config.toml
num_hidden_layers = 9
hidden_size = 192
n_experts = 128
experts_per_token = 3
d_expert = 64
d_shared_expert = 0
hidden_act = "swiglu"
moe_layers = [1, 2, 3, 4, 5, 6, 7, 8]
router_score = "sigmoid"
normalize_top_k = true
routed_scale = 1.5
balance_loss = 0.00233
balance_bias = false
init_std_router = 0.0357
lr_router = 0.000855
num_attention_heads = 3
num_key_value_heads = 1
head_dim = 32
vocab_size = 8192
norm = "rmsnorm"
norm_place = "pre"
norm_eps = 1e-05
positions = "learned+rope"
rope_theta = 10000.0
rope_fraction = 1.0
qk_norm = true
attn_scale = 0.177
tie_word_embeddings = false
parallel_block = false
init = "uniform"
init_std_qkv = 0.0347
init_std_o = 0.043
init_std_up = 0.0496
init_std_down = 0.0496
optimizer = "adam_hyperball"
learning_rate = 0.0129
beta1 = 0.9
weight_decay = 0.0
lr_head = 0.0131
warmup_steps = 279
schedule = "wsd"
decay_fraction = 1.0
decay_shape = "linear"
final_lr_fraction = 0.0
batch_tokens = 262144
max_seq_len = 256
doc_mask = true
z_loss = 0.0001
train_tokens = 723500000
max_steps = 2760
dataset = "wikipedia_en"
Below are experts of layer 2 (counted from 0) of a mixture-of-experts language model. Rows are named router (the router's row for the expert) and show model dimensions 0-191. Each number is 128 + 24 x the weight over its row's rms, rounded and kept within 0 to 255. Numbers have three digits each.
Before each expert's rows: "raises" lists some tokens whose logits its average output raises strongly, later layers aside. This comes from a sample of Wikipedia text that the model never trained on.

# expert 111
raises: "tag", "teen", "keeper", "ty", "hap", "top"
router:163109112137130134142094141127131179165142153099171096105078154107154101094101143116150176119171200132165144148115135145168147166098137101158152109103117132176156168170123110132100115160086137079115134094132128143101130152156140157108133152127091135130117100124117142129161142123107152140095099134148156122148122167145150116130171129154121110141101134119132132128126126158134140135123141113130166148160129108113138156152111116132111128108126105095129169164144114138128117100120128194113090124117128137135105135135123167122116080117135102093114111191137114104127081133170099134

# expert 75
raises: " reason", "lution", "rise", "rum"
router:159106110160105137143130171124113159119167136147116121088128158119129110152142133144172168087139184133147158145131099135132151190142125090160127148126108126159128153117137107117123114175100169108102134078093137152134153135116125129111151164134139148143129140132119126103120108138119144131124077140121132109120124114151140105146128122109121102109115139159125201158099117154103121145141164141113183151108105107092136144110139141167119131115164105081153131134109143171100098162104131147093089139113147126101086082183107106136103117138156124114142118155132090090105124111165097163

# expert 120
raises: "ave", "ar", "igh", "ci"
router:177111130107134103147133139109093181136144123150156137113103153157156137099150145124155164122161105137122147130108143134127172140123126124164156156144127135119172159161114078130113123151083134087144125078131118165105143103130107124083142126172132128133121168122167139110122127140127155119113099144121205130129145125180172144156127152136121120122131145125092149180114122153108118117111134112167108143141107103124099158140156158178112167142143150086149137163131106122131100118135120166088126105142143135102096094181111123121117111128114161090121079129111116088142127140167088126

# expert 47
raises: "bra", "ps", "op", "phone"
router:143129126160093117179125137128101153151153138143121154112107148107161134123103155096126153119162175156105138177112098144143143135108117109160138149125149141166143129110112125146110104159094153096139154065078143138108130127122149111099111107142100120116136139138146139105122130134088163113119056120163155128122156139149117137130168148164092110160130121165080183161127134128127157114150141108109160126172132109092108129123107133138096155121150112086146121113145124151104120110095096186108090154105123107102104158133157121117118101120146097087143132177116090114130138120166101105

# expert 121
raises: " district", " distributed", " listing"
router:183152081111110137135123109135141176155146121154125114118154144130151110131090157114161120103123167128145164147143099160158145159122129124122113142106143134131150120101095095124117105138096119101139149106075101143083141115107111115117095159179116147128113147136178116103172083121137180155127106132133152145164106148135151103127159133154139114138139117130115213159128152130147116152168179142119139146123130103089123146162160123136136126127136168127119159144174146143138092123101134178092112100132113096151102135158115133140112102125147135110147112166163116071103106117126113118

# expert 118
raises: "Scientific", "ance", "-"
router:166151129126088130098115149117127130105146140163172149156082156123161116114100159137118153098132146090128149142103143157142138182122094090170104113145166139146145135111108107149138146146119169090097113080069166159075138124098122101097115149137145137111138116134128117080140093121129164120088115167166137138164116143148154177100142151131113087111108149137107123108130076134105122134156167146129164152126138122139102111115137162157095144104124137099149168112131149184107141152127113161120128088148118118134115108110129132131138087126164140083144112142152127128155138153126103127

# expert 100
raises: "Ranking", "activ", " ranked"
router:141124102116115106141111148084151163149146177095150134100137111121174149122091146090151174122132146138150170148094118168134126165122175119140100121125143091160149147129085113124092117163129148122149127111093154160133140123148121135113145156147147109107123139105162138075137086114143128117118118118148110117174125138160128098120194158113118082103126161118137190157096155145129112143143152079112162150141114100116075104138152134166117145095117134112144127130135156117127132171119104142098103139122152102116130101151126120114146132143160154086108120164139119070108131155119089126

# expert 113
raises: "bal", "old", "de", "be", "lic"
router:169097131154121098159149154088106139165163148133131121106158147107150086149112133132165123101146128136096140167115110167149153144107129134184111129107131152141134096089110079148111129182065154115114153097121150137070134113149126118118127115143132116171128150127147121114126113145121123151137068126147159114162142148169108126127140125123098142115104173139115134164129133133136143135139191117140157111150117097120125144117145131204092114095148148091115123116124136129141111167141136159128114131111132127119079119140163105151136144134136118091159144146170104059137101130125132161

# expert 123
raises: "View", "Grave", "tor"
router:172105105086107136136159133113126145124177094129141113100152148109149108120116127095119143127158137135128150122125118150135110166105131095129118151139140109160164115133126106140131108182124133075116150061131109149110149101124150121096155114182134131158154139118159161108166128134112121121089056120158156131159158146155156125163165139141106082148106158140105172172120132157120120140099163142116133131154093126097154098156154177177114112138128153108148154153129135140119126176088154154109116108116158094121112127162133122132144097141142140098154140154158108102124127156148100141

# expert 74
raises: "bra", "burn", "op", "big", "ves", "od"
router:192104135123089122152109147117139147151138123143117139101126147131173149120131122107123160098169153119155171137091160136143140134087144080164130134110137114135144155119133121140105104140079131124134166079084131168109149100135120118118121156141124150099127130112165159093150111143129127126134087104131148124123132111173151142119119159136110101107128127146160202143164135132145133121108179126131175167174117085096131188136148177182105147129147130106117144137151103169108115135117126202116105116141125119108084142148118140135126098120121147132094144147140126109149137144148155122

# expert 81
raises: "rated", "arm", "run", "Previous", "manufacture"
router:175122096135116079142092142121131162140171148145172136106112135138146120145123141107107119101134202150118174182114118120174156135127161104130132124138158126163149132143109090109098140141087121125136125078102159141102130117134078100096132163137128094106117136139151125096137131137149157124148048135163150116167116154147111127124173121119124132157123153164092150146117142097124142147130165113139161138126132126068110168128140181152106124147124132100119111141146134141116144134115097143114086145127135135171091099158096131119113116142145118106100121166126143089149110161144105136

# expert 124
raises: " both", " the", " all", " "
router:165104097116090096153109123145139154147154109120168135116146148087122101140133143081137134120172145112140116174098133157182118176118152100143119133116153136119138165137132107098118145158079138097152131081091143148100137122114115136115126113130112144152144139158145170117133127137133096115129067144114161123168126119170165134167143146130099132114134139119089159183132097139123102129114137077108158140155152112088136166150140142188129108143166103069147145123171110128107140128148103189125096119101162130133112131115157127152135107118141142112093117154119121120132100126125098143

# expert 78
raises: "tor", "tten", "st", "tors"
router:178162090106082097153097121134111166124167114157146165139109169115144130135116121112113145140163171168165151109111129161130126155097115082137110118082155132131164131132084093108132117168098132120122137067117149119106170131170140137094140125129137125116153139142150173099133128128088171120143107138160140113161136154144128073144148129113108110138118126163129160141140117166137124116168174130139153121161127129096097148143142162162104162107127159098175149121132115118124115144131136160123131110136160099139093126131148155124130119152134136064138142130123100072116141136166108147

# expert 76
raises: "s", " ", "over"
router:152122098098076145160097161136122129101161159103121147098099128147185155140103142139128138101165167158120156121119141144160127140096165129130117166123121089139154129111115097161093149173115145102152177092122138178085125131120127154126144116168140115139129162129142148092105115121081143138096102137156177090154117125151110111150151112144092145135138153148163138167115107130152136122136174106095117118157115113076082127129171142179148121130176117143114118122106099156146118158146127160137098133130125144122091098157131128131154119111124153079128139165140134100140121144139122154

# expert 127
raises: "rang", "mark", "st", "avi", "ed", "habi"
router:168131151137093128159125141091104172112138132151130099122101148131148133103099144117152130097125128168129157110128149114128140179142153094146137111118128133129148124137078097135138119150108126094135119109124093147105169144116160099105116157155121092118115135160161169097142159135142152126123116147180178097131133138160141090118160148106111084151126130135140190112128174127132140128143174126134117172134111106073099157145152175153112155128159152102162108130128110140118122161118129185106126152106146106136106116196146140091098097109099124126115136139137132130141104124187092120

# expert 87
raises: "py", "time", " audience", "minute", " away"
router:144088092106118136140118153166128154141169114125177108114110162115123108113095118104124133124160148140140117141096123159110167155104116107140100151092095129154172148131113099123117146133125149090107120086119135152072167118144139136146143116144128135108132129093138134110134120143118165098124076133127203156171119185160119067157168155105130137119149138160095143143113133138107142150124168149145096164133132121088072145143117116164119136137150134083124134167143139160087127171115124142089117160107124127109102132144139146098091111107130103086112118124113113097130123104143104147

# expert 98
raises: "acy", "die", "net", "​", "ów"
router:158117119176128117132114133127138143151161131135115149118097161114168146136099127118166127103180144136170141160122107132136138125104146127143135135093145138178190164164122099107131119172111165115141129085129142160073131095117091155123143119157109136157107132109145151120135118133119113136120070154158150127197130148152170124151140099125066131104086137139134145172121195157116103175118146140158132135146142104072116109096129138149109144092135137118151146124153110152109138117101118141127100130132138144134092118150144100122133157111119128094101124162139126086172104137143115124

# expert 99
raises: "-", "se", "sk", " |"
router:151081100134108117132127137119152130132125114135151123108092150150144126136085168146125149120165142107148199131135128160188105167142127120157142149104151154136180120142063098122097151175084169083136134111104118142116162130090095185103141172132104130135146149136178096130102137113142148089102102147147172145141156143155095130140169135118081108127116141136110171154126140136104122099089125149121128134170133113101104149133118142136109166115157142121123174115128111166132124148120140163110115139136131136151114100158140136131145100125112131136144137161128104107107094148160108155

# expert 116
raises: "pa", "load", "Broadcast", "count", "round", "ground"
router:123088076158090084132129180114151130173154121124156112119121133097116097095098159134142139120165132104157136147100088157164161167129144097136101121125129120131129129121081114144097153146088145119117131110093132142085136128102082141112105106146133126105131129115131161079163120121129121100134082126107154128158119136144148139106108136148142117115104162152101164152141145112128098142116176161105179136135109083133129156140116121172123149102158131123133105156137142176119139160090120184088118131144123115136067117127108103138097142128160142123129121193118115099151114129142113162

# expert 114
raises: "des", "end", "IS", "de", "ran", "die"
router:155120129170070125135129125130132163131120129155121104137083136109137130113078151132130115130147184104122187119099138153170140169122152108152143140101170102133138100121118125150103151133111146098116129109100120140089167127168101146100085132151141103133140151134135143112170101123114158161131108141135193133172137153159122143147142132155142139135128139183099183104100147141143144164133149116141119117122130117094138149163140144186118121157163127117143153131140145152163071128120118145119127135163145095112109134151141152100104108146108160088130136140149128096084096156140091169

# expert 84
raises: "---|---|---|---|", "ce", " way"
router:152102096145116110143087170142107173115166104143129113095133165105145131148087189128134127113152157102119149159117134116168147132122102094175127118104137114166172120119121111129122131166082149120122145068095140165106134103120119145118139170161136149139112132144148182076143118127142118109140120129138118097154133160133145122149116131121142136100100161107098134134139146149113108137124166118119168111125153099066130123129124173154089152118097121082112138129150114130112124123151107163114124129082151109145076145157102114126141115155166113075104112145136138091116116128160098173

# expert 68
raises: "hap", "lim", "right", "loan", "ap", "um"
router:161136149130115131171126149104099206100141133108131156100102136157164134114127159102162139120170115111154164170112125124158144144098142113152111122120138133157145107164107098127128135175126152115136150067125098174134132149115127116081144124165130131123134153115154151118155109142107111123114126140127137139149153128195161096146140141157110102137107144127138149171100157109127124132153173104159117118167110110054137170155160130132108152135151143101132158143166131120132135152130146172106084107108139112147106140148133151131142143102144125105120123163136156086117116147144062108